{
  "num_hidden_layers": 8,
  "hidden_size": 256,
  "n_experts": 40,
  "experts_per_token": 2,
  "d_expert": 144,
  "d_shared_expert": 0,
  "hidden_act": "swiglu",
  "moe_layers": [1, 2, 3, 4, 5, 6, 7],
  "router_score": "softmax",
  "normalize_top_k": true,
  "routed_scale": 1.41,
  "balance_loss": 0.000547,
  "balance_bias": true,
  "router_noise": 0.05,
  "init_std_router": 0.0141,
  "lr_router": 0.00086,
  "num_attention_heads": 8,
  "num_key_value_heads": 8,
  "head_dim": 32,
  "vocab_size": 8192,
  "norm": "rmsnorm",
  "norm_place": "pre",
  "norm_eps": 1e-05,
  "positions": "rope",
  "rope_theta": 500000.0,
  "rope_fraction": 1.0,
  "qk_norm": false,
  "attn_scale": 0.177,
  "tie_word_embeddings": true,
  "parallel_block": false,
  "init": "normal",
  "init_std_qkv": 0.0244,
  "init_std_o": 0.00609,
  "init_std_up": 0.0244,
  "init_std_down": 0.00305,
  "optimizer": "ademamix",
  "learning_rate": 0.000308,
  "beta1": 0.9,
  "weight_decay": 1.0,
  "lr_head": 0.00729,
  "max_grad_norm": 1.0,
  "warmup_steps": 551,
  "schedule": "wsd",
  "decay_fraction": 0.94,
  "decay_shape": "linear",
  "final_lr_fraction": 0.0,
  "batch_tokens": 65536,
  "max_seq_len": 256,
  "doc_mask": true,
  "train_tokens": 332800000,
  "max_steps": 5079,
  "dataset": "wikipedia_en"
}
Below are experts of layer 4 (counted from 0) of a mixture-of-experts language model. Rows are named router (the router's row for the expert) and show model dimensions 128-191. Each number is 128 + 24 x the weight over its row's rms, rounded and kept within 0 to 255. Numbers have three digits each.
After each expert's rows: "comes before" lists some tokens at least twice as common just after its tokens as in all text; "gets" lists some tokens that make up at least twice as much of what it gets as of all text. This comes from a sample of Wikipedia text that the model never trained on. Tokens count by the router's weight.

# expert 7
router:113124135140130135143123090166123132111146085063106099114158145128140089149105164118110128138108159131122137157130138141131140171153114131109129125104125180159184155117153122133148092144085129
comes before: " |", " is", " was", " and", " in", " ("
gets: ")", "\"", " (", "°", " is", " was"

# expert 38
router:131119151146091140138135134150082124114099129132124166097147097125116148171139158126125098142145131110148130164112104149143118122111104173167142112105149169104093112143078143128099118152122150
comes before: " the", " a", " his", " their", " its", " this"
gets: " of", " in", " for", " on", " by", " at"

# expert 15
router:103160139193120142115094177138098105130116139088126118114126120119129099132128153099121173080129144135146147127124082142158160121110142115170156161139154121151138149095098113115111175101156143
comes before: "1", "2", "3", "4", "5", "6"
gets: " ", " D", "{", "の"

# expert 0
router:186147099173130137120151130116106158107083173108159133138117115099107143126135152167113144136114120122091147157170096144133137124148106169098107137117127139112118129136093131112140131146139146
comes before: " ", "\n", " \"", " The", " A", " UTC"
gets: ":", " |", ";", "-", " –", " /"

# expert 19
router:119115150139128078142111131110120091149136124123114153115146124138132155146123098140158091135127080126118111103166121166135120129154124130122151171116125140108094154126148114092071163091127122
comes before: " of", "s", ",", " was", "'", "ing"
gets: "er", "or", "il", "el", "id", "ol"

# expert 11
router:178109117128151142142114173104115143120154111146147145108117143133098171088093139139171140135111115186088152112146129167159126117111149132132137105120073109165149104092106155113133142120115105
comes before: " |", "0", "1", "|", "2", "---|---|---|---|"
gets: "\n", "|", " ", "==", "-", "==="

# expert 36
router:124133104156103115104147189113082117133174136141110163133153163148104130139118091166138110096105125145143124144124100160122143077140081165146096082147127084109101148154119155148163098123125146
comes before: " ", "\n", " —", " +", " −", " L"
gets: " |", "|", ";", ");", " /", "aged"

# expert 1
router:137116103112142162095107162159133161141153116151151121129163093105142118129141127130149171101120121122138124096137135141139118133098088081116134144100153154117111112167097072196144130150083130
comes before: "0", "9", "8", "7", "6", "5"
gets: "1", "2", "9", "0", "3", "8"

# expert 23
router:130097122116119119147150125120118129113102139132125124098132154112138135170133134101094104125121148158152099140135150117138090163119101136112117104142148153138111157102069118121102150125108134
comes before: " the", " a", " to", " in", " been", " his"
gets: " was", " with", " is", " were", " had", " are"

# expert 6
router:125144122132107090084146104162117127152187124082157150125157150141145149150137156100145099109153052082152144186133196111152092121128137169127132112092126134132108129115134105115116130152103141
comes before: ",", ".", " of", " and", " in", " were"
gets: "s", "t", "y", "es", "st", "r"

# expert 21
router:159096137159157119126138104107151117108133121132104144121115121133149121135201119093123166129101125150147088120094144118117166136132143133068120141152133131141112113166149125089120125129124098
comes before: "s", "t", "'", "\"", "d", "i"
gets: "'", "on", "wa", " Ha", "un", " Co"

# expert 14
router:131142147164084089116143124162142110125094124137122098146123110154125133157096170096087092127093106134144144113129077137123134116122092131136086128155164135143134131119123166161122136111122138
comes before: " ", " the", " and", " a", " which", " but"
gets: ",", " and", " to", " or", "),", ";"

# expert 12
router:093097130095146111109132148180115152121153123093128098107163122157081139120129086169122092149120104134098092127095116126106100134156153125144124086159137095115169150159159180099110139166139092
comes before: "|", " |", "0", "5", "3", "."
gets: "\n", "1", " |", " ", "2", "0"

# expert 8
router:111135138112167124140121125089125127141179103137147103151107129146113105107160115153102080139174179154131113081152116125116140131131141124097158143158074139101130126090147160119115098148148157
comes before: " ", "9", " York", " Angeles", "on", "d"
gets: " de", "–", " New", " May", " September", " January"

# expert 35
router:102145116108106099104135143139110172137095138130103101151149129168146146127148148141094161153153179119132131126130151143164103166132111124151149128078082158100113123138068090129120154078089128
comes before: "\n", " The", "0", "9", " In", " He"
gets: ".", "0", "9", "1", "2", "8"

# expert 31
router:129127154098154130156157144167126130115158176121169087069166108088112135118103085139090171133102131119121107134132116093133174122150096091135104131081119141136184146150099139108135112149126125
comes before: "0", "9", ")", "5", "6", "8"
gets: "0", "1", "2", "3", "5", "4"

# expert 24
router:100077164090169103106144125119103113139149107124140094120138139131096155100140119146142076143146122147145119103095101152097148134163147143130111103118158119150157148158148142103148106124150080
comes before: " |", "|", "1", "0", "2", "3"
gets: " ", "\n", "1", "2", "3", "0"

# expert 20
router:099134138184159145154100130132125170141125136124138129145089126125148089104157121127134172150159098113152141163106105123126112121112133108143137114150115115129121121147137093131146157120148138
comes before: "-", "\n", "==", "The", "In", "="
gets: "\n", " (", "==", " \"", " ==", "==="

# expert 5
router:091176106106117122108123133123097107137106171133128117163131154096172110135104139157085157094140157113155132133115146139133071129109166097169122154103122146085115147126091125075136145144118132
comes before: "0", "s", ".", " to", ",", " in"
gets: "0", "1", "5", "2", "4", "6"

# expert 17
router:104129153173140153126157152083098101149113151154133149128097124138133149083134152114116136098118155123108157094098074095123149095125117172126127141152134104102120145081054122121149163095152152
comes before: "1", "2", "3", "4", "6", "5"
gets: " ", "–", " part", " vi", "−", "~"

# expert 2
router:155104121113181169160156127106121155114133100099150152139139165104144134122137141104158119119089125136112157115108142131103128192127116148108087129125150138143131125144075094155164092167141123
comes before: " |", "–", ")", "9", "0", "7"
gets: "0", "9", "1", ")", "8", "7"